Experts of a small language model.
Training: a variant of Muon for the experts, 467M tokens, 9987 steps.
Below are experts of layer 7 (counted from 0) of a mixture-of-experts language model. Rows are named router (the router's row for the expert), up (a neuron's input weights, with its number) and show model dimensions 0-95. Each number is 500 + 50 x the weight over its row's rms, rounded and kept within 0 to 999. Numbers have three digits each.
After each expert's rows: a language model's description of what the expert responds to. This comes from a sample of Wikipedia text that the model never trained on.

# expert 45
router:483614513596450429566430507423549420599499498540530542474506517492599590540488420507438539423535481539457540532545430507495519390503534555472530464496460529400503567543506452525558523456523398465536485534480475541480477537569445439468442470544481427414502498574424484550447418436510545498
up0:479435424491457410480556562561534476472462473500483591510461584540576499473533533517485464475501451483433526504496441470544511579539424420553484490493539478381554523486534529474411418514636410443518513463515501462593580475448404507499470507516437474471502563636441468441464545507543518487
up1:515558515535536498554486581495483420483523550545431502495464534494543481532527470486475381438521467530494475498513447479490550550498526491414607551427453469461493368485503557388566538494465525443472453533556423487529473607463530536486456477470540423449448438534399465476469515558497429487
up2:505475412585494495591423489570456565507595490473490583565441465451468549487487417430528462396542521554389490413524540534502561499624402529556465543450494538518518526541518453474407496535453530660480561650528471558455575427531558531528458474471545551596494446483555491536495513504425479530
up3:398515537459479503554549631457557552507569440471560536514520541386481525500442501563425503590497525407434510509562447446491496475476514576553563523461549550436469462499467495429453508454531485399542585515606504395401475585534526441460445516410514500430531422566481491471516500571558461543
up4:470492421560486570491607487485494449518476495505538473530525556469525595545455543479529582508539488499507531495497540477423529509426316491439531588634513569533494647490468462470546501463487486414480420456536528568621522399537505503466525435501535424545559496476546670492542529521545445416
up5:434568496418418483488431474489416470429500506490541491514502571436532507529538487540494488414479578538524518565535416497597497529582557561540522551445503491527520588455479451508469591466368513478491518420438505510555563551593487504516522564488572566487521435515436570587536395460550522442
up6:522505573545453557510443566526451559539534464580491579430487520498508546408522483468533490561595479510482560497442491495435484466477487523437498540565471494573456545511464519484577542567526526536566498529534480518534585478449446496426497596440431535504489532442408503501440453460515584538
up7:430427439451450432386515508489424436589553562537411485560473580552455471514477495479483566510516602583525568533554559494490527428572476560445482490506511537562456477465422524572482460501411484503525594507532523508507436480598570447489579551463569475489508514502589448527531558427525624503
up8:514431531647471468501458554439532477520435483493551536531509553506471515509569518490493530474567546629497567432515475543482457534514441650529447447507647485512474515518483410397508552560429507454530543576495471489483492535503636510534514525470513518438567463570554521474587512485449521514
up9:508382476473466398423482581509531442511557553468478431492536540441524548521476485471472527515535520449487568347499533402494505433496432451483478500621478510514470504400470543492478509518438487424510420493633548544470470456517552499535531501581412437473482572554488540502475472443425549516
up10:632519499493511560535549530559387477527608466678524463520575504519463574602471583470393484485416533546456476533518496474538612444416523492484567540497525526452485536495483558490498509415569507492605478421553476481413564409523497502470450513432471422524532495523624497515499462497409618568
up11:409539488489484560463474397450448635508454447564450432517523504497501481491501473491462537443483556566498442531510435471495483488538489571502435549521487484462521460540389497536515534530433391440500427464558481531483593457484443532510559536415463500514542513540484458456489455442576518608
up12:437497453517619540484552480469498536579529502477474539537480397517579550443529412471550469512492523544509393503500604421561428351556594548461455584486518460608532488471504573522504463489479445479392445495474421513569475488409411582448500568533461472519450524546544467543534521491443498498
up13:481457560534391501466499440415470508482447542421600510461518505472458412517426481560529506582538478543564483478491510539433468347468516498416528480477445506576500547490492561413526512480542512456505514608491618532423451512555528489365481502535509533423564496463482417541458468574455510516
up14:488471479508427488430512518484460592508473424524449538423451466578528536507516526509537499500506467585534516426474536458514570473450496548487474414396477477509496540601564511522546506543527500486507494434547464551543518550491458436504447472467530553495460543413562415449516396545538443459
up15:429553533485434481486529553486537481536541494506528476428523485507576421412522501572482512551519486516514553409476439448573565502435573506521485556529445445491562525493476503548483430423526448507467511500535470511564444476507517465503599463529503451479449473587532408433541499469495460502
up16:530600514443474501509533326536537582491521529552583459465535606492443433540470467481482535436467450558432504552599510546481474503577551438468498519572560477529515531547488520504479513486482444524442479450524533564442631502493560464495549515366559473506570443393500507567444539444536549438
up17:519496502534541457565459531455433514457527519526500482529413547505541388457445449512544526438484477511443470442392545490417508553450425412515511462518472498452535516545484507440491532497505505426507480536400570518402437454501465496412441476485569473450588548509546389448546492548550497535
up18:386423586440529608474519522533581533448483389524571515494538527410476523542395491539607479498499536584649497486549344456431594401485506523560520495498544431568553490523509592558363510447460475533558474417516420543443509454554456447462428496593518487454508497482517440458545492595526480487
up19:509546577481427491458382366562454502493546613461412484463501482502508465554428475444499509592643510478389541490473525527511532517449454524501580530402446488422505477554527400571488500554475466453473401515562544499542483525455480533456479507526419570509454518496422504522454496634523622529
up20:532587383538535462544564563582469505419591507429440586503431468454476568525473545551542538469539448424431405550498496563482517435481481509506483488483497487524472573589464519508466470400490489469437595472435462447522478447489546539507509558531513418479464524540540513513480502560413510545
up21:542525461533528512500476555462361495481579462545492451525547466543546529584482553532519487472485527439534438510513519509422601570573463590566429388488548457596535534496542523484468490500458421441476622428414501517495484528530557490503476528459508504529422431490501415520459405495452515415
What it handles: Pronouns and short words inside quoted song and album titles in tracklists, such as You, Me, It's, Go, Be.

# expert 42
router:478556511495499572562411461512560501608513470562504538435501499520412467530453525471560463407480403473452506511567448495543503471530462546525573473455510504532527552558527455463491494486477619530497500502455506508524545480440498562459466488426563518557452597443519407494511534531537460410
up0:547535497529554570415512608487477480542547517527530418587526447522576536561558522443422437481548446542458504468548525430514440476557447527542553501564525455514614498463536503499484477469515533490422574555515483447535428566614554474481388475442499561516463517551562481453487523516486547478
up1:522494558503538491581441461505547460473553559523462432524516456485515558462545574425453528596535550592535504524532553485526509516453474480483504483511474409455483639613529447617509481457504414573430459450523477432577494513522506539500518566595434499437427554450528503421471455635530419423
up2:473492449513526417438453502524494458610503486504488518602461553511553594531511519362494509520477513411551428511534405529432509461457481566555472453507549476519516555517482422489443514533479536406546516505497427467441515378584554512553543454462410433530522421544537488405526447526442503427
up3:444450467476583448535463514468541484545551495466556506469458440514490502512529520460511449533494464483504545560540457473563459482574595573545546456418588453460556527505513499505482524531511537500576519481513470460527463545536530479598443554481575504430421549568518480471498495526375465451
up4:503524477509541525479484547458466548578552465444579379566477435511419548552443493443522471473428495522497453478523460514477431521503523512545538432485439397443561500499492448547509539451384434572464565553485440563465437525520405499358450519499420476497518457446401496498576508562492493476
up5:406519628464479522586482422535526532456524441482415458500455482430527453485519491432549545467482396536559529451548441476562519491491454501491539426453520458498460465514471493491495586511521493531543526523523453490512573529555507524556576516489457557479549595456536520465503552600500588477
up6:542555563574461533627435521524417488451482513527394411465502439530495484498517447514478607526467470521591458423422440465513488491576573536614405552579525480578488541376541514552549528529418503469523527455501481447477569575548522497388542490553480445469492583507581543494492489452542463447
up7:430526497546521399587476528449506506519483537505525555515506553519483512531510589509485543581525497448422436483452391543477670473478565513428498527481524475512478479591435524477552462503562493478510490528515450634545519559522444406427428568579496509565501449499504573501573473463499498451
up8:461553554322428424442477431440520511521434559428474524497479599550591436470573458492511594579538463489481526518490475505410504543442450525497565520473617476448418486484497554539532514575499475416545476485498466438581462646439587537572532472278520480494565443472536500550532431442431399521
up9:389501477589485508458524475430566486523557586497542451504496473497428505507446484500533571431450555412498512473506399482582470548514583472446424468567550545503575424516442501526490362553456471504481486603526503472580410455441458431429552514510525517452482579437568499534578555490555457522
up10:454564528434604484435423551532466435575574557513423523489463542476574497521553442542560571448482538488599510526554508521532572516500521516581441567451480552436483544461572507461543478441470568445492531500419448479491555551392383490443542486500486511516544542513513382499453373479496543518
up11:456528486536506486508599492521472415498496445379506431447505538452524492548410495555491526538487405493555489487425451569481461520546519541492375439455532551505457550500510521508557460415527463521550511487563507529478570452572508502610601500423520497516593563444603467401428505431542527459
up12:561551465463516517396506497475549576455466520450548448498479516364392496402525462505404534462453473548544441563569442493451528393534531491431473582463479544490475547482522493455531524514474491464477531495438483505464544498500375520633493535556450515512534542486571424527547534444522519518
up13:624528521543449573550476442584528599430440454523478515468517507539462514477436547485545476521535450429508539466474428562467488530411492460505422458489516532505466534504474551545517488569420426527461492541447515570471556598531476417559565526611525559523551516521534544534412429572525404491
up14:455515487530504485503469519555599467465493477545545528437460509490492487483478536617527433516531487485463371539510563489534522368506500546549440444495471476524488462488462492563460554502547585417519518540511509529461549504480543561444505431490502413466572437457456455574520463547570553481
up15:522442572537432546567510532498522389460417467521482425437482612543424468573532540477478480478471572444587440489499437442506506511510562623501506567445459539573547509443419488551433553495568452469504470575541479518500443537464546544430552496508452478529560447481561487531484515537546387467
up16:481424444472614494424509539508479576474431517451464418445542461478492453522490436484512465558498484479527534486401453499518545447440476569462492487503443455475436458514554416519494568424563479532512448455516522536443443436480435479552441501476444508447446488475509517445537573526504546486
up17:525467563510464409496456511519481460478424464558509455491503466472424537535420535566456596533502490493527503550520424495552465547412500481549581531550503469595582459512530440512450404516495529597491562515527577572549549401488473445464370497483567486528552476482493475551542531609466501547
up18:425571435441433441438517588491567449519432437518496514428540536448510441414491431475470502516513574569537478459630548524533552500523533528470514492422649508486513568566458509509548515508543575413506481390462502615449503453491536571490517438594488503524545467507533452588429561504461530480
up19:531542466568489415508446543554523483497448503518550517500389493474489549571436473536535517542482597432442548500565414607459429558509560450544518505502527454449511437457576525582572490524493468535536524490543467408466608437527501467525503415485498438534524493543542435529467419523492452563
up20:507564531501498474524583501513562534478520495463561525431418526559482431479420634546463548534526540539448472493511467525456494522471434570588492475517498558635514543619502411526482411534470510494534555467456409397530582559517566551426482443557439504586586494540517498602530548508520477508
up21:563423525557534560504509483496516479491476572517523438473556528572478453478446534476508453536543505501483536436522466552619483445466558409506436510410438555505575514567435536461437563491493479598469507480496480465545470537512559487389483535448596453477540450446546440468455459474411499577
What it handles: Biographical kinship and honorific words such as married, father, daughter, Sir, Lieutenant, was born, usually followed by given names.

# expert 20
router:451583519538596500402455518547481541519502548454587585553496529516493474500463557607431516500461476580449403509496452431451508500553437443478476401599560552566473577491485448498491449491441481546446490475499510501511643514533526445453527439536499475539604415534451517540471496517468505556
up0:526511613500462548539552339493532571469524632542584526435568468518382566551543483519554539550472466444523508617551487433510479555449460459549456518439530565575452435543531533484484501581560504422464510493422441591480486605512560580600573554491449385459571513545538425517436485555489577523
up1:487453545509476588522480573603497561482529460458418471453529459512376530502452600529453444502535499411532554478494489496469485517488652532505555453500542405498510604434449516497479501496532419449525433592561535517540486567484502473443550506432482512530459453524453575577520496547540515536
up2:435511401597529447459546552478469475483519491374509525449549547427472538566511433486507475594550514468498534544558534441557490512527417385427535439461496469596484489570461430543574410490565472504553545508442500464506497485447485497463465532492524567502498480470405487573442533536483465538
up3:475509474558508501537553459492450496539526492535441521610543499483513558549474511427559615518450492395487349541530433587434584510606476570497561482557579513545482500515460559484563559531524465602524469470523536486601517382493487554533543555477433469517582488510495477478476534489538490387
up4:383499525545496509517469623547543489517493482490538511421434566472502438517479564486452512555539515480461505471459451496475527563480381457396464631421482544526545456511556547482479413540526552474453439514559563565603477458493480436388527439504546419526483443526480439546542516534488410495
up5:482473574518541534471396536483480540459423546526558427497501530481512468464452501502533601483520496451433534498499580590507488497474499518519509506502441494483491467493471497516430543482420481409511410434531481494560540490487499479559593481511504473433584446503484518523485542456508565631
up6:426446502447485502485466526580520498416453482541427400629468500519560521586558490438478526515421515478522459491521427539483472431508423445490529585480448431527518439431516524449486493433583424496534426506406403465491527534528556541526563513479471547385442402524495631504527449419501527506
up7:509563507514564463460444518529448523498496450461501397496543440476609508382560504489467507451525624544549450330465523622505575469490516474554384500402471412604547610529477473437466494517519476387496495568490503556412533474445494518494508503489471484594486481442478452574535417445515397450
up8:499419582484528521465438534523493521477454457482449587514459518511449577430551514573419573524553507550543472614513471558411503507481593581493454491464419503462479519570488520529488525447579442417502549468588609477484567539457444454503543548481566502507444515472513554442500580485491587421
up9:405474432476525523459455500532512541457524469506421557518578523588520436485430450485494453497528520583523371503439505470515493470498537479456478457511492449534577567546482563512480495496530469581542451581574462566492531451367496413409508536598517560480531574481570521519555558623469466526
up10:524518497459535534548546394529567559515487460544611521526520484532546501540597515535530496508428482548522482502608510464589486428431517513412461451429450533467484553449482463598501526460489428464490408501499455594464415562547629454433615545398456488529465500497552485513477493503443488468
up11:502503512481582516540409508535459582518475441494483471488526515627556452427450517513526562456478556494530494567536484534424445488447518540428514448468568419525510478563437512518496393588517624493506427481440495434611555423503566599468617536578430573555535437468515436555620451590488480522
up12:550612453516436450530498530427589484470440488464520487428381512525568560426498497477539566472452460568516436484506497506483573400441572508534520524530459423579506488521471501526477479453547473538521486485549477559586513557468413454478557512520466455435517562481466538475502524580568497511
up13:476466375449585630576572453508469550509438577456504490554528520537492484379396541420458414483479511507470522528447455539467584472461481458501515465515444503486558435539518395516354498569535540455541530514475418525518505457541548444494476474528492552524542496611510514572531609444430442515
up14:544548520543469501437516470475459503513501499520501530539479597446498524602498489491552507577542431513522552624504511484594564565407530492449558528514479496473429495573458496565466512597539532465589458485553555555477497448530475539529471572510434536487562441459517537431489478574500507521
up15:598570472539425500533591526586396566537560517547514636527483501559375544515485589532471497475530522534521496503535514526453494591426459526522521447531538530525576458481440465504485482476469475443452560441489502417474532497555553501463609524522464449488507490461586533500502575504496481557
up16:538537501570340535465479461450448479482555456522437440445439505488510493535523441522556488491505511416500447452410487530551532484420517474488478510524608518489487512487583477484525462448457526458492433517389491450503546531530604453436483505559525485566580508463436585506474455538552525546
up17:506633472484501444505564446559542512478436463527495444505377463446590472459609453483651527552524530519581516523450490488487557503498487545506491529480537650517475472476451425516481533577499522395521429521522381417491574453502509548502524498558490550479506515549536581479427457560488507606
up18:484435457465591537528527443505464529524487486486492487412439444526456483436521552624499508543511594488451427550435481536542572565529467505543538483560512492506452541564613487483510507500467463504540453507430431504480506489480616481451552550430529399484490516456460467535517531456448606451
up19:522489534593475500529542476473511455497465481464531452471508536433551593537492566556318488526563514471475552566554457492502538651506555475498539513530552418488518489555532466551550478472503477497530507490499585486477619522521462539491482428473533536442576538485586515594478430549465579466
up20:526592526436493507532475495421498580470527455532541468554460570465544567559520493470490538528539441556459527402464468458521417492527581602521423462433457441481482443461456503482490526466472527415467442495402464456513556518457422519461468511491639505423452485530491373530539416502567466447
up21:508412505535551511467541537522558516507430496475471536485493547454553478524521584464493444512482411429482559554540534483541387547599540475472507472501531510432511482518539466482506447466468561490463581452495493468493576562401480559504443429495484468544555558542541451437496489449467480464
What it handles: Media words such as film, album, song, episode and vocals in entertainment articles, plus decimal points inside climate-table numbers like 92.5.

# expert 29
router:566459488494487569498469590561458548497482530502437469540577525570506438491552502455565433521519529400588450485400485437494493424505448503510455505586526493524532504490507506402614475525506529563476520544433518433586352490451500612513530568523423528504454513563460576495486473493471538471
up0:421489462516521447518559433519518552505584559420491543479506579496510380488466515487493556467525424503484519532489404449547471567454484433479564524507503582488543578423484522489484440462465504503467498561556495588513524462452609487500508557459488399556504511436459502542348623577500514502
up1:481570458583474412482396521469512516486579439528505431522587499469436506509472482488496429484508365548433472461454521593479532445560441511468483451478532482438510405526537485578543592521506545421504461441453530514534513541510505541539386559464431555510530498565556499508478538454441499479
up2:391513600504443526582550549535512527523484501433599508530543514504426576477432573514495425448502600504590458430544547494521472454515525511500395564486514548465544422500541541398570575600572536461495510472523491537532488461583452468434456536509510537442514534483402522564594452453486483502
up3:533624482499526520528418560502441446536539488544536463412531502502569461472491517587573536446423539505488524503534538458486418446566463476510474495477485407513467486463407425474458521455455509466454578481489546502530561477516437473401494556446490480527473494434465554536504437497479535487
up4:509562420602473424499553495524451504459465561428536526538425491426424498517482441544434461444519494510524447507562506557462468433502567510475465488437474580561540480506468539506461488499544571484514529597595478509526530454445492493437456487519519502493494522489469488476555498530588486410
up5:507505469479515404548514487420601524543503448552501498510594511482529393496510522428523558505508489489526451516542521508477488408579447466467455479523502489616475471523454582520634509479513591499536649481471427580606492397461527418547512502480431503548536508427480462496519473486544507452
up6:523509511531455438470546490382538534466462447572430503539424413473476577447477440566509493499439454550551497594510442485430456481581592520529580508533512427455486552405407507465502475581597525468448468432438520517512476443519500481492461530579536540556577536551549528480496523500491565453
up7:553514521489529518526576558454488602518470430502468500488573499460579505513510480522548523359561478435638449554573516436541530540505535445523513525491520463479438544491526529553542521521439530446477548599470523459518438453485596529569521531467430547509486519464498572552588485563437544546
up8:448529447517599463485554412593468463482481545498542461455545422533577615475480481406516470608556497491507487562463440493480525492444481471451487528506551558514547525582495478573573438562471577483464502412485520526550472423386492569445472477509461446535467548490537606528581573491411459522
up9:485484533521456562431556490553484513419476548540503508486505488554500456597457546569497492557508415519523404534477518494472583534502418473478577421550573430552470537457534419546491555545528499552401543486513515521436487452421524528485371474551546448532566503464514509455473499404398464517
up10:519497546479510580507548508484513597532418530497511446539572534430535501565551506457441423491531544489535487547492518390456526587570466531381521525466500506537545486527571506501500495456534499536498516467466461523556447484574583577538406471407502473473535500456532509529495532536493481538
up11:553449532525484573419459524542364539544471464543450514480430555406468514462433441512555484477494466497526485428578425615451444489534506461551493523517592596592574562508464487496506549526430554460486404445567477361553557471450449490573441510507526546457561548514469565461476501568491532504
up12:460416610496479424422487521519515497639516451511435457537436534539604476595579532554535447569678465440496510493484495447453495423404473435542522462581496492528424491406470510489480442513403463516402457519480468528554475538502511572500469509456611463509526494506547479467461456466500541554
up13:478480473412412423550472469496552468518368480469585451533513451443441590505493498531475531488436519437531517487489505422509477527521518555587442485385482478488530490518531462408467540533499416529550535478532481445509538455475519555469476544453458550587503546503539584479575581610501462496
up14:486426568543564523417479539533478540503577503513546548526598546474514432519521483545404480449460488457489401610519524452498542458375429530523542559533522429503548439459573481507539559505565528595558464469552491480554519521491440400512565540476529429474470488567542483494415451460552579530
up15:515410430476446496491526441527505451455484547518532504474468485538517503493470565540537575488499515472497427547431472443481563435494531399522496463467442562551537460566561417458499454463572562464492468619492528509455497386420490564538489491504480552509426515460432537467525539393430465554
up16:451527482499460552517493394541425559524538635454485518563399436489531495433543440535516569495417463455480497486517457526517547478590412557476469537486509501490529436448492460502479452513531572389517529507490503494497485486532583564529531451555485420497506508543490395531539542496519477529
up17:608515578441500418528597514543429554471495433481473518488578399588512601492459628578561508576553544513524435458452529563571560550510437450358552511602512520547522532503509466454434452471489451502533527494566503446505494536592512458459517465601504452353565527513452464453498448504517445508
up18:458507456385542506457461429494515494455440511525476507531544481494505571514515504495522526513483450514495505610483502491493441542404525530486540562515547489519441350477405562423417519517478503562439487543542458504598573503532513484510502372533472520468565480542538515483451474585434563557
up19:503492509477578468495554579470512587564436562427478584474534551435531525541611528480489549468469379480496507553456523485503512538486489483557502546429484615530622446444496421468483549590483586546494435444460391523577546564465535585548506535525552499517454600537565489523590484514558517476
up20:475582427491512512537484463508483586521438484485546523397471593593428485460542473572603423558442497461456514476443503496532490436520478438613466522528500466581521445541477544467533484501507418438454585495421604453472516489568587415417470581580502560472497418550456454416446392484455477513
up21:497470502479539510457599453478398483416420347497516593635498493531467411516444500508463522476481500453532448422443552466636510513449430520437548481509430540502362433545504437528474503523486386485508602450451497518502541515497500503430559470474444417499531556530596551487504546491450533432
What it handles: Geographic words in location descriptions, especially French communes and departments, German street names, "is a", "County", "de", and coordinate degree marks.

# expert 47
router:567521533586452479566508542524548470523487476546395481440430554497497526475525476424599453493517475450499556430431529510543463448511547489593435521400564487495421466478601507468509499492556408564446481447372491447563552481444486498484420450491556457515475457495437614446503582456488590478
up0:482433547474503466557526481524510440434523478536406463523559474479499499454447501435453526634435425547554551551519439498489474547539490541535498475441494483508489481563526511498445502469501511520509455544470396481485476575482537434503587395559510497584432437499506620486561452611549496533
up1:557559471539434455526584497473553495434455453453485515553555568487392576560526437480441467468492493559447512510487497509457450534514502473506487527432556412536538511596508469588544504511494549542471431459504543507463425525585453538441413520463572358540408479511532429466683539516556534494
up2:480474496522493421544431502494525483614518538476577485478536491528508526471484495503508453424531543525512450440468474543514516449506482459566527492459451398489564499548541540506584489541500529569489460537484453556497598499404462584507434455578570563456499504448645529424533467554500509432
up3:506524512472548490544556492524466499546493377479473548438529494472392500450519611507607539512426504505530456535479447464577478407485550431520582452477505514541475437517459550467548461498546562444456524459557490426474486485576494500485442451475476458559547510481490411535599474588462469450
up4:540612594538562569459471502513477533563529547462466528564468498505496476468512516511573449465452446467557520557604512509550460503517518628523447455520512568538543490400436491545559541532440513559460520463521444508428425465578466467426469453564470480473500478422499425569526477467529528370
up5:441448521498469533599466495560507539453551471526473419552453487543389505506514533518473436499524508497382452549470512504403593582539441414464528531502460483655593512573515516370413588562550483485446510507507449455455488499432506509565512423553555562478485508473567501460518463577536499518
up6:518470510501636492558511542451450400456475381589542511555462432486604418611462512498527471486441492442570485461406528496572528474420450586436446545466536601467472528495497556434495488526447431520489552551425477533487491518424539633436586527507516508412533461539502617492569468412512598482
up7:443526536404528496562560507458490493454451446516511487495420487395447532468511474568461453472453522533550513434503569528417494504518494487497483498486620434545481430474519551502480519441577515536476542516517367628474491575489421471490513461505572608488501513475538487464529492552465583501
up8:452458547494528462541526418450494462486449556522433504464406428478561571532432430421439536566552556544464391551464558509529506518513582576517525491479492492571519484464473534506528530511559515523510521417495448599521541479512552420480509565565472505420471430534472557513511381532508455468
up9:463533519584469520448499444479381537507506398483539513486474486544518566480486438529533471496491498551474503427481417495447511503533481521458480520491484504526483485531418542499550446456466476503490546553525488535508647450498525518545498544563502468515497493463418577515432618522588403568
up10:486515562547598534512504429491493494533412500499511538522551435501501429427579478529466447521517453445514477500585502463457482425566599492443511541411484447604516505460511510476499528560457594617536522522554560540505545484545561478516515558518517513589480512603456489529597447493540464461
up11:481507516457533586537527566607446508533492505444436425520588507494487531570608474575519521575522459521491449507493511517505493471533484412434444500435476547503378485504591657493510471582506403497596489501441441521550489502551371560517508488433582431565540508471492577521441467522497490436
up12:488483585544479598425463504532523411512421484559552518530569535518489533463512452499510391494537529496541491521531528520592605465490504428406442536428491491481568456541506623599570495557433464469514530441523474341435477528428474380529434529559555528549469421493544471466483529542469497393
up13:489547527538563453500516499449550502433513485519574441467520485529501495339505546463514494547467451483444504464453465426518509525572512438458509545483506441435538410498547501501430537460524490466478427563435529507448482467434528583452426580461475524492447497468444462490607384448499535475
up14:503551484492452552490504546492478527513532546507521415499511570444541498481558520503602497437493374514491570494691595453493504523470536445566494513448534496526485382512495452452476518491503508362578503505472581504519503457603502507462487465496416431481547522471429509458509529549509455487
up15:498430474466511562395504487537456535503396434554494578549513424577540504504540478480622511556471499410530517458479546501500522558579625538471474442412540513484457421471554424489475525501521506435524539506532460446474589494474601494480459541414561422529527450540445493505487475461471538525
up16:407517453505547533484481560542448494525633471453505528562551554522517443444524511553512493517466473470489479505495522532554495525543469463412508616517441551427482488557504465512485544514576515478514539493561457434394453537449458516516549525584498452585471496466450530559548515561502489482
up17:377466520496430631482522480488503580517335539537525488556638505509534489482460481483498508533509569525589400511516559447493500502467464477612479539497577513572527475509479417476475525530467491577544464493414480509531485446413478560566536461483499516470433554530478477528553477553496532480
up18:549512462627469507524523575525568490494474387494494505453579452520645444489484520458476491503572565612478479514477502485544568413458498373501522572552562494589603495508481469515549496466612604495496599527464449564580497556445505538497453472519468566523529472447467559496508588522495487532
up19:445471523430487525562559608590457493526516472440425545514435432472559464545467451552372442521561442530612527550442476562481489458503497415569481433482506481505516421556523507532503559536538558464513566469422477414529490455422581585619562575548435562472516554560514549458602484531502474570
up20:477426559508479527569518371423447534445478526556431338519530522543527599541431519501469451526458434613465423516627480591454519425431497535506505547527524473462582591535468582464519469505475480511501539513558459506403519481409530527486450478501424408456560473477539472481497547574514552502
up21:476582537598524506481502435512492518442560427551463539479536504434506554452504476517503518602402482462584493459503478425483446510508531373469348508461470469472448535468518473506460453459555483533478501518466528579459552430497532485516545396563477544542550569529392424506541435483497461473
What it handles: Syllables of Chinese, Korean and Japanese names (Huayong, Yu-jin, Yutaka), CJK characters, and first decimal digits in coordinates.

# expert 0
router:448555539442498434497499482454573483462463501533512446462511496469514494407381468528468513446622443533534548534563447445546568396525509546427526528484545361516480575500452537546475555468587495549483526557477496502496420505484412498404446470575509528567501468456503520504531490469505534520
up0:508549535484527475474426432437486461531469487474567555548585530604484506530499381491444497468626499529558533466504424535467474435484495542511439481611585521532505522430464527401499526537566441546473470566468478486484605476389549396517551548475523498492548505458417484474515560522527429529
up1:527370502504521498603571503419486463579585430516604470537518466549429457483467476442444534529493385482579443454457512451531496463466529488539488410488588456562473473533476464538454442495491513438551517445458476543440418515495488510474507513438403411554488560525458576516512456575539542541
up2:429475585484541530566602485490488552514515529384496404515536594472470535595525507414508536524526498507489433494562500514505463493558500518551406499510546474581510540525474451469463513493415457456382473546565500427533599505558498537526449503581499389568501464579438615525474389501494469527
up3:407561518430512539470497545503570440482568417591536528558570563533550423553572490517482516417496558528479520416465518497463458467525545468472440489482470538503546465576522564493538501491509504466467514503556459457482434565530507464496504595482530467533407539498571543512495503511515427458
up4:558517533455527561564442491558475482553473425446487462394526386508547484461533524450423485527501530510500566620418624523530585526559576458532507517494544459471523423525494573468523494494477525540485453470500432367501509526474481441575438530379445545498470429445477469484425525544478490498
up5:563533492501421454484498571481446548494512531485532521445446548597515549531410509467433475545517477514506474527581489469443436504540479509477475413590482393452497472557484354631485526456447474484525506615492562456538575564550564444472511496539486439434553484558525500465563390489491513566
up6:496485475500476496431452458500471473475538518580530522508539518478371481466437517479520515434534553579511475585476549418555460434521521426533478541473528451513577440437462566476473504444626428568517533505527454516435455570458493580500464530542540458590516535509495477445590474459411483538
up7:470537512454465558395522571501523577494415511514506481416484466583455340561535425471540460585589391427467454490523540519481451455456510492437503494545536475515507428534507608549450578508548501542437518469534467522555523514507560535415513537493427577443582556379473556444555604498511501493
up8:531520483568569523488506545460512522530492553524483452536425524459509537518513522464512429437617445569376476488475382463459521460420511490533549521541518489578512558478499511461498429521376432438446525518519499390494474489548462513520587496534428511470557534426503507577474503471463500369
up9:522458484621576544489601434502500577518533551470479508431505489471573534483541404464510469486480412508463559437382592414593449460515507507405501464545356445577488438469539464401505526574503566503493531490546472600582593450480462537442580476508527586574471461478550561531556508519452518537
up10:469449530522557540487463549453463482502524484516468553525401507524563511471545405565460550444545531470492531564464554622508541453450475457527549477510395535478430560560429479546518549495422483518479536494507503625482518589470533493471502448492480452596520487565453507498549408457551514540
up11:508538430601463649584444508528511424472546538505504451529542447517504491530558599599529455554515529478490458594550428521472629566513488453508429517475522521556480450469473577492503545454540442567587515461509444435501511459526515493541529356448480467585504558578542521475509435460424554488
up12:418544421538541502519551565470485500571457494484545557527416563430543573500504565471449555480571497466551495488528559519565501470522482612473425607459458553517403586464468430569490436496489593490475502522407563449543466559500540474528527555486516478487467525446508491553510589492514539469
up13:464437476568554486467494509554471479464565482500528422554474429541463452411446429528537465504554525560468533468510504511474512472474470497491492488616450530496548522523408490465429438490478525593595482411448496602517525532419466460495518545556441618486532654494413432509445461529513467541
up14:450534588475485520587574543526528611534527568468551455447492501554419446448517520589506453466609488572481535478571512522594519460445540515521488556514498538453558540503501527517462562507547520474400522478442543541535513447473492531426514497538501481490535468504451490506536517501510513475
up15:526538494485508428506436457496547609544458506513531466537498504577562457441467464507484482356510570542478514534504501476444448467508614589585437478386509551550606562502504578467493541447472476429505454523519525513415524483626423540532500586482483536503421482518506501501548520523431527547
up16:509571623483498457453497470435527471395585557510487447532460396436439413527563508513497545544435433512521416546481470543480491500476493493508476505428449439398536461540508518481466498426570417478520533474441415554446506553489483498507546545516516552477563459551445484437525519584437427492
up17:480513547497550492456523492372590454537481489453508450442505432483555554567566577561487412476491339598560558482520497542514392467569541430530535482529474514522501499549492469473494588556501463613527467466476473573570510501538561488444558575472430437455488531550475430498518487507522517465
up18:547538444445548459522461384499439520471556499536494507571429496469571498401558544489522428394516555413539458503610447481542556472503560644597500584465498488499472499512464541451408449436549443573425574510441509452644492528511542476410542492497534419516445519513482511530580449556546414552
up19:452499527553586494482462493469403495563428413563496560617486444487407455420436535561611492537423580572471469518501555431547607446440477520449551511573428412455439417442542530410479392501519550501473486472498427504599491483518558595479507423518527475462376565481501504498477512542590492585
up20:415548420524518430515461472471534496500436465482508522474516439345525507483484478432486641446503506478536487459520463537535574489493496437533512487537485423616540481525552440517534476438432469482500457440484551512487500492516541419589535610445545586487551435480509519519460495488477403462
up21:482436581534548518413547496531542478508509521585507541413524524499520563435503478472455482459522527569557444552527442460485476508487531435463546547496411514559526513553456517480583479521466453435492477473511476588541558448490415531529526503480464480614473457480527470538468493522505544442
What it handles: Time and measure words such as day, minutes, week, average, plus digits and separators inside weather, sports and census tables.